config.toml
n_experts = 40
balance_bias = true
init_std_router = 0.0261
norm = "rmsnorm"
lr = 0.0033
beta1 = 0.9
train_tokens = 367200000
Below are experts of layer 2 (counted from 0) of a mixture-of-experts language model. Rows are named router (the router's row for the expert), gate (a neuron's input weights, with its number), up (a neuron's input weights, with its number) and show model dimensions 64-127. Each number is 500 + 25 x the weight over its row's rms, rounded and kept within 0 to 999. Numbers have three digits each.
After each expert's rows: a language model's description of what the expert responds to. This comes from a sample of Wikipedia text that the model never trained on.

# expert 28
router:483476485539504571446522514473474479515503522528510523493492471530469509498508466549502531504493531498503513545510481507458458505482504482473486494468473500486524508529487480505493478469511470
gate5:505461504540497506460502491505498486499468539478522506493488519522491487535456508497503492516468533520496486478495527484514497520520530502474465487514509507519576523507515469538457494470482457
up5:508511489489490519545527487460480465510488491488505475560511508457493509463517474485502431512501466458565533522478492526452518482474497495515510536505490501488441482462493501453524475544503567
gate6:504474504529499516466562514525508473520504500469532527472487499509472534516444463543525515498517512515525464527503503467540484503495556517487518496468496523530488507542513525490468492494479519
up6:505517521540476486484488527509518489572494493452513500473515467487474536495438490514506490505491487494514463480479507485558500502487520470500526505488516503465526461553497509522447534504493505
gate7:487556540486489546488494517457480492521495482495519541496453480510510478513529519515526487518485528488537533512483509526442505498480488496446520533527492507463498489493517432533470514514504448
up7:509451475519516455508486505554515497479522525476478485513542514499485523486474504507456498505512468501459470476512516477560484490481497502538465500494522501560517528518512571460525484520495571
gate8:512497491535559532467549506506472522514499507529501518466499490484508556470518489530485513483495500499502510508466519498474488513523516512512508482478490525467506515504457494485487458475546501
up8:523512527507575516471501485532464548526499513522481501496513492494522489437496470504508464539475490543498524516471476482528503520513513518472546507515497516490517493539509511518516515477519498
gate9:477480494528471516483514500480547468480516459479557493473539495516485481494508481546494535508526485496476509554520503511439519523507495524495532484519502471462510559488483511488515495466490555
up9:445495484480492495515503487523490469496528487503509507529513515477485510489507488535505496472523511504512523521465473442455503474487550516484516482517487490502510482484417517489513532496509521
What it handles: Years and numbers inside tables and dated lines, such as 1966, 2018, plus capital letters and word pieces like V, P, district, head.

# expert 24
router:475467469534508562444535510473478465509494500523504542500501459541479491481497438559517547503492518520508520542514474507468461508480495503480487491459474514483520503527495501474474497477504478
gate10:509556550484514532503492468509498501484493472501538567509514500545469486469505453482523512475490480516484492471439507506492488492465492523492455496550463484535497469547469501492459465528455479
up10:473536513467469541483514477492502503478518513491514529520501495559480512471480489520502510516449494480469493535474523493504498537524496492518515496536515483502528507558447526488481470502468459
gate11:511444467503477521487499503504498456506455531498465573532521474500515516525512486540522521490512521501494483525482467507477463486506453487475487476483449461519541472529530451515483523520479499
up11:473509462457494458507506495504526470481464547483460489499502504450475472506527520502519510506514518498520503502481486488455461495476510439501478512522460505459515489463477495492465550505469449
gate12:525487533546504520486508503514503501502525501489538475503500443505455464461466474519478533507490504502514490515491523545509489523493509529481505485490497514476515498545444516499502495508540496
up12:522471582527482529514528542506493534477535505488523486533487505508517489474472479476503522572528478512507519475484528518510507501454449517516487475502461534458560462505485499489496537521499516
gate13:511524529498509528488518487532466485484494467526482502519515500496506525518499452519504523532504555508516510497515480511502517535467501483450500461463447514509518472504474509518524508455480508
up13:498502482473517496475495461482517497510490542498526493485525493491479515467503510488469513480483463504480499550527472502528506484531472515545516513528527546485505485506510454518505489500497488
gate14:464499527473490516470544490498446506472464519538504480521455489500507480487510449508495532525516502500483462532481485481487471456478485538498502505471490517492494498506491493471505466482513495
up14:546498529513517491531463534484531471522548519508528473467516471507482517485474500526507451504500509522511553473547475495523505515513533445465506543497537466531508501508499503527534520504483486
What it handles: Line-initial dashes and pipes that start list items or table rows, closing parentheses, and chemical name pieces like -yl in isopentenyl.

# expert 7
router:485479507547520573447527504481490469509492493532512521488508460521474502493502452547507531504496527504498510546515478508478456506484508481477497502451474524513529527535503500496477491472505477
gate10:513464481507501516487530495557485492474479542535522517493469511527511514509507494508529491439456508496562547519518500481497503551495515470499486484487491536457490480482511525468490476484500455
up10:537504517501485503498495506549468543500504489488523446531477530498511457503483512491521489459478511500494501522493527493517515469514511484511485482521501546466502494483500501495474514508464499
gate11:495472492536508532503485512484525497503481483543498475500478516523499493481449507542461477493505525495477467474515522502404462522521492483521481511468475513508542484513480503481500523515460507
up11:507535473513454495468548504479474508475530476506509500492521472458514514514512489499511515531497506500556527527522502480546510507471516512493511486504528498460438491484532468510528529483544484
gate12:510511494550494542496517488477510449523508527497517526507559467542479501478493484526502520582476523516513500492505518524480487483530481553483497518420489530547510530515506508506434506485490510
up12:531532517528510522508466486486526467520485496465486517529554532578517510479453500512464499536477522528487522501487511503468493472513506512479473518483481467505509495515490528530469516485502494
gate13:508528506520490569470533501511459431526509506482473508531485505520464473524476475498499553540476529520520510478492509484483490511479501491479466481496480517501586518521496498514450521494482537
up13:512516504510498553491524530498468436524494523484483513538463471536453510522455469489506524553470513507514518466458516491481486523502494489480461504500492511512572524518525514529461524504474538
gate14:492440491523493495496528572456517483516498481524524518516488537461482497465491479515490484506540474485480486499491492504515506498493546520456476496488499521510521530517499520518521480469509499
up14:503442483546485490448514484504511490497498504467571496493521522473509498467500515517516516524490515493488492492537505482536499486498550512462511505442492498455514463486519508497498490480493539
What it handles: Pipe separators and small numbers in table rows such as sports results and election tables, plus relative words like who, how.

# expert 6
router:509483504545504561444538503477467493515492526520508505502512482557479497491516451537485538518500520501509531553511489527476450507462497483462490497460464531497518513523497503499475481466503472
gate10:516460526527525511528496518484506505487474521535473493489541472518528517472520499544465525510515486491500492524532553521463477519510531491469498506488490529530527497510525502502534457489508525
up10:530546481482552493479549470525475519560501478518528493533455459495501499517472507507511475522447525488508531489494492470513497517546513489526496505484476494488448482498496473495530551523512523
gate11:503501471521455545500517493525440508495540546507468523460528445540468483499501467488526545523482520468497495498493531505468509514497537479462494518507479459475503506520467532535482474497520527
up11:489496497529448555481545493508463503472472511483487502479499504539523504525525489505516515531511507455472469464536502534529514480492510491481483482499488503465510501524497512511475420485510533
gate12:490490502530499533478549501483470513540468508485502523502551487520488470508498492530527521498471471524454521516502526481519474490554479468524479418497487511568476510480494532503530526521473516
up12:526514491537511524534473481521492533510495543508525460467498507489513508464477461539469539481496525521508525464528486493483501505543525506533499476443507515498524513515474538470502464495495516
gate13:510486482508511498497523496451505483476469473511461523510498479510528492453486473497475490505474495488506550527526488530465486479487497524489479489501437549529496487486481544511511476467496459
up13:509485489521510488494490503462491475485449504492489518503512470512560491471471459509474514511488518490490554518512477513466506478502501531497484463531456563523519487493507558520510469476498486
gate14:494514553463487533495525507504522476495541519489529487502533492524480529472502463481481467518479498543495512555527505503527473524504478481491448488484513469489494464511427497487467499514491467
up14:510449465511522489482478469495531507502528498516471519495500438502487522505508489533522500468521539495532517494517456456500444491493519518515560509486491516502515528554533480524522501450499574
What it handles: Line breaks, commas and table pipes in lists and asteroid tables, plus history verbs like became, built, founded, established, and mid-word connect.

# expert 4
router:494467490535514570439532497488481492504496510525517539488495472540480507498509454553508547514498521506503518545522477517483458513484498497468487507458478523507529500525513485500469482470509476
gate5:510463475535475528489485501500494504531503451548510530504469539513508493519547462513540542533521507476520483548475476486489449527509477516512499498500474545487510489509489457491449499478513481
up5:497463487503452518501468482489510502464494488541489497526472514519533473540545507482541512512541494486509486506501485499492478478523524504517521498552478509516500485520500481517444464520506487
gate6:454516524532462549495508489511517554459485520483473533501535520501481485510550511507465519515469480507493532527525504542477497533468508528458497505503515487486507474487449457496476458497495526
up6:511500527532462490485456504500494477490553537466455456558509497492505525464497500520518521494476489502539524449501496489508488472507456456458485490502519452457523519526480459538512499463512499
gate7:516553500522510519484497514554486525504516489500497512492484480471544501480510521537514535538518532546519492536471494500520458494511512455509444538465496501480523451527496497502480504488460518
up7:511451470527492510506522465483510452497485503480470505536518530463507500512505482462513474486529463493543494480501514505516505520502552476498504479498488502512506503487547509494492510482521495
gate8:497479535499514529474540496507511502494530494454490484458491492525470495505515463505494537520534516499528527557533455522483452507484533489476502492491505488502503472492425520492516483512491493
up8:525512523522501524516510486529505527483522550464487490491492502537540505471489514490467549486489466469473496517500522500479492548490536461476470486506480479426501463473480532471507489557471494
gate9:495497500505493508474520494496499523551473495519470512475514456544509503510505480540480553505496489532534496522492470499504488531477517512510513560492448481511522519497505481495500478470489447
up9:490502494494516493516494503495482475452489527472520479522497487482487474478477526472511470483505499468447473499498539500471482475513478453490503484479528507519507510514487509511486523529557523
What it handles: Prepositions and clause openers after punctuation, such as in, with, into, upon, He, After, plus digits in numbers and years, and Polish -iewicz pieces.

# expert 10
router:508490484542509564455508505467477488508486513535508520500496467538489504495499440544500545507501518511500496539528480512486447515494500484475492508466466540509525505528490494505469484487518465
gate5:524537500530489510469455507506486476517492564535497465445534478480533472503475476514486460456458495530559482523516498493469505538516489521527485511492489503479515508500515507484480492477496537
up5:507507526505469490506494508476502535513426510508502476471488424495526508493499491508487459490526534497485479515468521479494519508491495496480509504507513526478545508496519514542464494488511518
gate6:506499459520486526506525513511500457470486509495506510506512505546502514496544524492542519536471487516516519505513492499519482508471540492487456509476491486500551462482508505512479473521507441
up6:478518538470542495481510490523484518509521525504479500482484514501473493451498468478461492441513470460480473514529531484522496499543517485471500503547501476516460530537504538488534508479507538
gate7:482473469513519512510495458505457514515454464546506482503515540498522492464477464495515525515504480531583485516520505482485505521493503491502540539480486530532542567511525517464516504465511470
up7:492497484531489477457525571500576491462543525481505494493490461529505481511511477535494527512504531487429506475489486513483475488507493511512477451520496497464489444495475490538480489495482515
gate8:545507427525502503489474482536481448487479485512489514443490493517531488460483516528522495498474517507510475500453454549508432507486495460500504503487455515481484451474475514512508509514471493
up8:461532552469524499508530517463514503487504498499490514511545509514469505513512476492534483476526490485495496515540508455512509512505538515487535471480517473534536501504509518477483490479539493
gate9:503518490496494514472500503485451457483514481488511527496443498511492501501482530508522487522534510511529514531528494505433513500489474485533502503452483485537516534531482469501486473482498518
up9:525530502535520510462551534463486517515502519471514525510481502561488496526525517470500511523534475513559543496502470453512502456512465526508520530491536504495512459473466494472501484523517470
What it handles: Capital initials and name parts like United States, U.S., A-rizona, Empire, plus digits inside large numbers and blank cells in sports tables.

# expert 26
router:488471497530511569443531512484493470517490488541528525488513470535472503483500462547505539499502527510510493537516473499470448504490511500475495498456483518493533508523503492488470488481507465
gate0:516504518484532512448500453523510457529497510516481539469489459556501525489513486563497541497531521491507535545481463500515490493487500483502481453452505520528503461487524536475494481486491503
up0:485523504524467509516500535483525485469503476532539508515469488486499468495511493422492506519489536517472461502477505511488474539484514533434503529503523463494511481530479496504510493484489486
gate1:506485459505527510473532518490530435466517445512463495459488463487484525438506504493517476516522498492544488544502479551467471486477536476499516489480465534515503459514481466486502528476491480
up1:468512504525482499512488525507496553521487547466525501522474529501549470520502499527490496495481535474461512469524519478516535513520465498497474532525489505431498493518486472475514458484507505
gate2:532493522492477505476528490450506515478445491482538474519484524523513525537469492482535494492489500521485485481538516516470504505503558502462540495503515537531469467530507489505470471472503482
up2:533492534503461511480525487459519491486446499489507493516470532541529506566484493491526485478496516538494472479518532516478504520510531505474535474504521548505479461494532477496445497507513508
gate3:511490514494535505485493515498469456489514511537503525497494466512503480482529496516485508480486538495521479507515442515495479458492548496538517486482485535583472481512461466517482510476525529
up3:493506471474466491510504485536512531493524529481516492509482522497500519554474513510506492521527459524480528498494572479498507541533464483465475493511502474412504538496525504490541494498492480
gate4:506511499509506511468519526449481473536498459551501478489518454536470487511524483506552506511490527464538499493562505508508491486510506507492496539515518480514540534493457497492495507515520471
up4:502503496510504479469524558450493484512501470530513491499505467521460516533519495490554501526457531473533493482516503515487479483511503506487464513528542485469519519507496485477485507527504471
What it handles: The words and, as, a and table pipes near vote tables with ±, plus name pieces like Mount Lemmon and mid-word fragments like uch, iff.

# expert 36
router:491479479527506565445524499480473473491479520542493537498511481538476496488512451545496543511503532513497500543524477509483451503478520501478500496452480533495514502517504497492464490460517460
gate0:512510525502514515474504509520478509518520505521496451478526475523515472527496465567493476516529524484495527500475490510497452490515503478471507493483476505503498506484491506498469455536544500
up0:479472482552514498519508488486525476467512486478512561523500517483477517456486517441519517517467451506507480509526504525474535505498499534544501533509514518454521507490525496506522545498477473
gate1:517479513524498490473520452537468481474461508494444515496462478507524489445495462559512512522530523515459465480521457490529456514494472533464468511448491448513490455506518474492473467494462479
up1:504495541513490479493498466519483465458489511482440510480468485497498494443508455553523522535532487516486491468520460488517468517508484547485466480453518456493474443520514477482499504519443506
gate2:480523459538511491490535458461488467532481480478483493532492483532454475498456502499493465539531496506475456503481464496510517553501497507506478510474456499522480522533533477531492513502476505
up2:531553505498467472494502479527520529523551475464480482513488489476491516508555559468492489468499459473509524528473500505503501520514479508496529485511507478462538542543547489461471527494471502
gate3:524471446517521506519566443445513493521469474544493543533515475527516509485520456524474484496504513546552541530476485508488491478489507506471465520508462526506487510474474525505499510483475509
up3:477487494501468509476456506531472487486509468491510476515486463485485520468482547531500527472461466458466499503516555491512506499474448475523511484521474475481498515527518454465480510494505504
gate4:511470445518503532516502503492514496498482467504513481523502494498507501526560473513531538512498475491548510502534496508498487535505515533482512470493442519462535510506494505492445518468558492
up4:508519512464506499537541498489489528524474556446490521526527541536484522504529487482521524560498512509503511504492479545502492495524538497484528510528505477516528489530517504484500523529498477
What it handles: Words after prepositions like the, plus closing parentheses, commas and periods, and nouns such as Division, episode, Season, College.

# expert 15
router:462495532488488527511504459490454506524502490502470504491475542518487522498450454524493482508457506514499521493530515475521477482522488529510489509488478536487525475540478505463527485528468525
gate0:464508502546499509511520520504516520547489496483467486489532493493520534483476453545474470560436523528515500511504525516504485523522533500500487508491496504455505522506485501507536505468514509
up0:463458491525521502507499508507549499535525502511473513542485507528517552489544539536485560526512494481485530501525531499525519588491469532503503506541482539441498470526510490465484502501521482
gate1:456454509533487539491501470457445485497482488478497517486466520492472515483476475534514489512445510524523520495476497507480487484502486538498503524456483534490504486547500497501496504475465484
up1:473453529514476511506470500531514447556506562518477550520517517482508502523496526531505499557511456515510484506514511514470514538488483519505462475490491481484485517484531503461499497482488539
gate2:481503512504488530478542486493466526516513456486480505535542477483524462504456481524500497519473513524500534522514489516542497514494535496469489493506496528509529488539515514501479434492491483
up2:505508543487508493501470522521510481495495547496539524451477499508469547473555526460518529474511498476531478471475522453487487476538496476528528546483506479498493494474493485519511536497506513
gate3:481469495516466505502486481484485495505461498513483522503518505488460553458475474524533494530457520542515500522533500492479472480487491555468415454531526550519515473502528501523505467476534487
up3:474471497509471496500508465469463482540485530489494510504521505483467503495450453561489482505468512565537505482542492456516478469487483524462448474511530531516527481504524493502496497497483462
gate4:492453520518488495487492504503502486531511527515476465466485504492503537482493486527527476523497536493528488479446522531476502477501544462478546531458473551479530517531521533496496475446531511
up4:472468533496475496490481491490486470539505533521476508460471508512500503509464462538475449532473525521509485484476523490519478499516496515525540506477476526494535478536507496491486469497469516
What it handles: Mid-word pieces containing m, such as em, om, um, ism, in words like hyperglycemia, policeman, Female, million.

# expert 3
router:493478488545515579446520492482475471515478503531518529495515466533476505491505457552498546517500529512508506535496487522467465505473505487474485497448471510507528511532513488506468498473487492
gate0:488474496507499519509524506501492496537542489523488512507501467468488543476476502544511509494475466508498534527475465493500501428474517494472541499478497532492476476521520486512468537478503466
up0:541499507482479527502546508492473506525504510528459539521490498470498547468503512541479551494457472479491523532492450497519510429464489499491498488500493533480494471534521492513507511483497472
gate1:463488468551521518484514451472474518478477464472494489485541522500507560485468481499519536534515462516513520521504502498489499480489527478461492510485483545518513503513490485477462457475455497
up1:540489485432524481529506522506535454537484533489512505521472485507517491535541497518451474494508504448504509466499488483489516528514500509515450491506529511480477504521464493482532518515517487
gate2:525527535468541495462518509471460452534484471547492506472490503502535528503505502534529549515494513527504480541500520526504525507480540496522480450509523494514477486467471488492518490519533524
up2:493516498518468492464499471478540494517494501500489542504521491514517527518479500534535574552464460500511513485512520529483519474449519496512469475500504492520482516495474491454491528534495494
gate3:515529511512487523488533449474506518542479526536467485507499487528494516500457471529485479513513497486495505532484510509508461517521481490427469516460509501483553511501512540510448467510475518
up3:490486502491510500477476552501510467486548507467534526475483512460480519484534520492475514455504523500484483490545499490495522505493507549544546492513484501518450479493505468466546538463518471
gate4:515467477492512528497499556475516488470511530531498476513504463482511503486488488480499460471492530517507526520531472508471511507513483492473536485465477506522494482498513506477467481441535464
up4:507527531488505501486527474520453472511544507507510524507470513514503492505506497516493501542500469505505446546477555490517482507509526502497485461536523524504512508520490508487523518534517508
What it handles: Commas and list separators after names or nouns, plus nouns like team, company, club, group, award, London, Florida.

# expert 32
router:485483484535509579445526508480492483493484502521522513500511457536472501518495448554502528510503528504486511543522477508476451519485509496471497497448472524486529507534508493485481496472506466
gate5:496489527510521520440525538482510498512493482542519459482496478532447535525476455544487499467495515500517508497497526490503451477496539529466529448448548532513483512553517505543472537468452529
up5:488512499489537508471498517476514468506486516525502463466487498502480506565453486529489466462497478492520511487478547478498506490450508515484507451475531494494467515539474537544473534492475535
gate6:502469500544488570508523503470471456481478459542535478507501482501501496470464472513506538485486474520491491541502520503489499513474534528504480491502518493510487471536524518514521488488530469
up6:477519496490529473475463505536540542528522530518467523486545523513496521522530527501518510529532541496517518477503488521500512487494444478511490534471462495501487497495498481442473484519488534
gate7:517503483502510539475508471486498471536482535546516500471458498487487464533465491479486506525532522490485510546467477506475486493480511516467503455485505483487508477523476483498494496480488500
up7:456477498541494549516511529491496509497509514499494480518499433527500475480499527506499512502479551518513455476519552535493467458537525474517498510479497509497485525529478483502487488510519523
gate8:486481561484475493502529518492478477467515520524523470466550485505457470508493448481510466531517522492534529495542511507513466513525473523468513434453491502526530548504493526482454496467440504
up8:484544543522497489503506510503535491523535524542537514478539516539517503506496481502466520501502463495478495477521479496486482528525481540507517540492553489492472508503459492486452502530485519
gate9:508515539498498521488506494514518488546496537483523517436517492509481536491507491540489501499490499515517549506523467489510542515522507505438494484493518499487555502492556473529468505520545432
up9:490470508508473501491486537491513484500463476530533547511496468496518468520438493515491459465475519486464466512527521508502503556500466502550542502474493535547508524521493499494496500517488517
What it handles: Prepositions of, in, for and dashes or commas mid-sentence in prose, plus nouns such as album, law, attack, and -iewicz name pieces.

# expert 25
router:522552501471497525454524510501496518523537532505506473447509537558505529516466467496456495481488545537495562484511536502528476499522519487479491469508504486505523482516484534477485468518477494
gate5:545528512507474519475479497508533489482500505525505476465481505494477513463507481519493512484485504549548513483530511491532488517502492547499466471495508498513490441528506511510457473513497466
up5:513518470498478514454513507527531483471490482502508529542495481526515492502467501451486531488493515488528469539509472512483481504481508523474461473482505543487547471486494500534472551501525505
gate6:516516495508500513481477488490465492550479527516497525474500457516479523491463448466520550463465485497527502480485513474498533514478542495517514497490508476490518549503504547493537498443514481
up6:509495493477475457548531490509486487507535502511490486521502495474490489496509538536517469481524452502511484507499523443524532505461461461495522489498497524546477543474459490479460482492532478
gate7:514505470496524476460516536505509489496521513463538523499492529570472480470493456516500510544500544512544539507545520536506519484501486473489518515478453526481476458569484492498483469525505482
up7:529460474486527505518494539492514530474502516503525500491522488483525493476509509541520525560493541516526496501493510463484478532501451493447491505508476510531504513540472482468484530503491480
gate8:517525503497511527529503512486544499542511533526502466491470489480501512510500484499493498469508525487539534474490514500472544490488498558460489541496528518536444540485500489525508527464480457
up8:532503489513480468497524504490510481517522494454489488464446475499482526517517486492473495486546538531526513504461512509519461452495495532469483528497470519487528484501473528461446483483486496
gate9:519503462505540465476481543548477496490512481517508533496489518482509472501476492496482512538506532564488527502484507535498498477478504467517475498519474490544516495507492522487490468471482460
up9:522514481509500477466517506489495473512510511467491515488497512504493457532483458487466510538493492516467501511547514494529481508536527485473470454491490512556530484528499547509529498541501503
What it handles: Inner word-stem pieces followed by suffixes such as -ed or -ation, e.g. om in sophomore, ot in emotional, stud, olog.

# expert 39
router:509470479524495535453517503489455498526494512518494522469490472526485477495492463538516516511498536468477512519489487531460425515485494467495527491435466511523517516528502488497478467470505484
gate0:488508496530489536501530460493511534470497485525524490498525501511448555510487470518510538485511459525483489508487496466486486526471498496522487462472479484539497523535500546489515491463507494
up0:502509480458526499479483531523540485491518512433521523472475492478563465471521485507485466532535518509501464503511488491500511497522499506486508543507501545482490482461494441532452523512451463
gate1:537499488531510485500521570482513539542521479500466458518543495491501463499481497531492478507512504500495530498534500525493471538489515436473525482456443504516508527527487492477523458491510499
up1:492473470547515495502500538476473521572462500514465519519502502488492473526531478525486548500487504465521494537506506497474492530453516473462467469487463522483480550536454520536513488490522486
gate2:516465519478491501492478497505499518472488531461493494492502461474470465497498459521528495538504554488502522493544482502473484502479482470496523504482448474483518495517496477493472472483487419
up2:516497502525500512507525534515472535471514486471506477463542460492493491515475468512502514524484541484469509538540525486483472502488523527496501532477450443489506493528468487497494489518495513
gate3:432531496499540523464518521463510487531483485488509496513524477479488534488507492514469528519493541514545536471513508499494487487483502525502479529460471515544469486571535521530505471495508504
up3:456488525484569501462490495449523496491487494488470466519503513455501519488488478489480505500496533509509505461488527451519504487510505529496520519497514491536475482539557540555504474516512497
gate4:499481486527453562441495467459526489516510491522486489509471505504482509538524467506479520528483504509516478505460459504443473457477493486535497512435492490532511529529500524465459504497474499
up4:486508544457542479519498504485500507502494530486495526502532509489517498514471547520468483474490467509461508525566514481521503482500535494484501468516471518498495458489440521501514517529547537
What it handles: Common function words and auxiliaries in running prose, such as of, a, with, had, has, used, including, much.

# expert 14
router:490476492544496562436523503485474473518503504519520528484498470536492507488515458565501538513495520516498504541509476500491441499484508493484488500457480526499528498524496505498472494472519495
gate5:511502453510531533467520517456454456532484460521536543521483504536538496524513478559502502478480566490467467555470492506490505548461498489473493481468499516483484485497507476506463477483536505
up5:530456523467467507519461500567534502471488517510489488487481518501490518472533490438483457458524495559534529476552475525519485538510490481452489508498517529520552474494487478527520489476492485
gate6:503504503521459552516499515504521485495522523531483490469521484468511496487503481485517506502491520480495506460514479482444473489474527489487491479504449457498552507474434524504497556477478478
up6:522493509493532506516501482520517511483497526507494532481482505515499526479523498444501511510495478506504449503488502492514470535487525474493499510502528508448478504544531491517540520436499480
gate7:480464430510481498494461516452481469525471513494509502493492523494515535466497456530542495489494495543503511530534512479504488481516502485538502496517496536508533510458530497474482470503497501
up7:464500475511497483504482486476455474543482516492515503510506518484524540470524458530539503505501497517554474541529490452531487490525480504526483511516509516531537498464500493481514491488459489
gate8:505491500503469538451458472450495524547531515532528533492512477538505471478481480541526531488485503455521505527485467490508484503485515510475537500525490524479537496489480450491469482461486512
up8:496485521502474504493480496482484566562498521490507515513459520495492468440500506541539518505475505440504485480505464497554508506513528499513520498525478497506489499496506475513478470477483507
gate9:473534509522507556487510529499518498481463524496477499483501507548511529494441458509511529520458508502497535515464501538488542541504500451467522503487476474503521533505504493516492533492507534
up9:520489475497487525471476568510552487520511466509497519515492497509458524436475481533504477526501482468518506520544508528511529515525566526504486476501525500513499503491469508529515455458528517
What it handles: Line breaks and dashes ending list items and headings, plus word-initial prefixes like sub, inter, trans, ex, un, and pieces like -holder.

# expert 22
router:489482495541506575438522498483489481514485502537518537493511464549472511489493452552508536517507533510510504547511465504489454502488511483475488503457468521498510497533518505498468489464508474
gate5:489526473484482525512540518483471465512493460509527512509535459514488494515510515521500495517492478482506512499513473568467473473493474481511520527523460502468500508439476505470494545470545493
up5:502489486454510508503508506474482482550469473492516508538508540531529519510550510503502512472507496515509533505533474525497486480498471497511517463524477497461487493435483490506533509526544474
gate6:495539508517453552460523489421522510498567469492544502507493493511527510542506493525530522525490531529544508507526512515499470479519497526522459547475511500490518469486465500492469533471529480
up6:489458474490531461504485545565494514514465522474465507494508510489479482466488505478466483470519469452495489512506498494515509503483479483480565469516511513556474513513513474497491454545468520
gate7:455517505465500496498495536493467483492465481480527529472504501500506527490495512493548490520549510533517506454476487522498520506472506485474482456469499484459507497482542505524501457490470464
up7:464439511509521470486503487502473528510482544527495462474496484463558476528461470510483511472512528505487496505488472479488504481524471520494473494516515482494531479512539484529506505476444533
gate8:462513509524495494475561493545500483481464476500545523516467473514499474520499482526484510487494492501503486506510509489533497501503511469508491509512493526475539499565494511540519474486508543
up8:482504504512489475496564495550498491473494493498521523495464483489516473519478500516490489505495465499521482505500500482531501491474511468504490501524496506468558490548487513535533487496503561
gate9:489502447520534508476516529454482511475472475527494499505536452500416496471523484511503518517516492494512496456488484468486513497551486506487530509484465518482531506508497498456521490466518479
up9:509467550485473521505510482524533481535542510489486482490462518493565481499473512489497478511482508516486497521526518540527471507461522510510477515484539498533467487502503492538473515527466500
What it handles: The word the, it or It, and empty table pipes in election and sports tables, plus Polish surname pieces like -iewicz and chemistry suffixes.

# expert 29
router:499483474526518580454538516475492471505485507525517524491506452539477502501499463548515530510499543499500510533499475504496452515484493492482486491455472530507516497528496495494495508455493473
gate0:483451493509483516476542523521511514522516472480504505494540523546479511476514496554501513508536498500526493534489536519522477517532489486504452522473479499497476480515469478495499500492546502
up0:527468495498476491521515539514529499494514504445510494512521522522482521500560529520510494513535505488511499522489554508526495490497513483522490486499485511513472469489475458500539504511565467
gate1:529445514512496538510495466518476470525456508472532504496458471523558512516471464525557522483502502493481484518497525479470483527499478512513480490508468481497525488484469477486476496470493511
up1:517485487461511516511477452458526474520466502493513520480481527495528489499505502477515525463507480458527467517493514517459516487485510495471507480469497491504496450501504478449499508432475482
gate2:525499467514522515476486507555482505514457505495486522523490460541455509490537465498501515465503512467467532505519478488471497461490483511478484490488467514514475528500509474521501504461505469
up2:468509535491501502569525506471501522463504492501479507440509507467534501480442491520529492510481499511482471518481530511535475530491500466517502520512503477472521470512464508520474496507477544
gate3:494502474500541539459530527487504535489486489534511476432512494570458511514475479553503505541490490460524520513495475480508491495497476513521478469484491521513511523508504496502469482528515530
up3:471502521520456482513484505484510468517481484456530552565507500459525470461527516463499519476499485541489451517509550511509510504519489469510517547496530507506521488507505466471524484477513460
gate4:499503489543533551474480507506486478494477482504488485495516464548494495519500517550510510472540506497523488469497470506523530518465493514467508549492526530472498461503500482499494549479482477
up4:523485533467508465513479476491544514501474475510492513456500491499496483490535551475483517514433502516466530523500487529471496473502492501552491490515488487516487549512497474525517489517514513
What it handles: Articles and pronouns after prepositions or commas, plus role words like former, author, politician, act, and the ott in bottom.

# expert 38
router:480466480540502564439523500471480482508479494525511534495496458536479515497503440552497534513500535497494512543522483514483456510482498492466495492454483526489533506539511488502475481464505473
gate10:493521478491506508482493548480481510499516503568523487469499477489524502490520497547466525519530544515457500497455489521463478518470513488491506477481534530475513499539462509550488459499518492
up10:533480510469500475468456520530464520466477532548521490510509471518476475514561509539526536509472473458446523506469521479495505475512473527495523528516504511498505488478519493512543488526459502
gate11:518469499523484513488485482482501491499509504495482489523495484518511495515533502471492490512508493471472536508546484541526483557472504434473508446493471493511531533495516483533540504491495551
up11:505460496531526514517526464479493508497501504534469481501485486566507517527497506485494518481519501496503496499531515501538481514482499523478458495535471503425540531476546490462495508485498497
gate12:506467470491488509473495485554474490507509475512533519479556478481463504506518510553488505529490525538514472518506482505498498485483500475529515486519439516535509541499484502499430465452481482
up12:529497496545484520453496505533496504485488506478497529517513500506483506480533505489480519520488511527528476523501509505510506490508530483424510489523457523534456515501523493525443506469501499
gate13:563520491520495525501513550474534478464526537515483511517469524491461514450505478502495528480483535508537522518508496524494495489465480484454504490459496519535457512508499485477499480505487476
up13:532509508493509554524434550507522475489533476479459480532526502500474540493531445527503505504504484504570527508546475501507476498472516524497474448505536503521474541506495506475525469475470475
gate14:538546521479503515497494472446458520514475534503478505512530499518482504484525525487545547503460543501505488538471520525436490506479532504478505516455489496494484513489501479486472481477481478
up14:493529519511520504494476497486441519527466512500508468502518535490503488485512542513524487512459503516472500520527538492458502477461497504525515510496469483489502492496477496539552522488510493
What it handles: Opening quote marks and adjectives like broad, modern, original, plus verb stems awaiting endings like con-clud-ed, laun-ched, acqu-ired.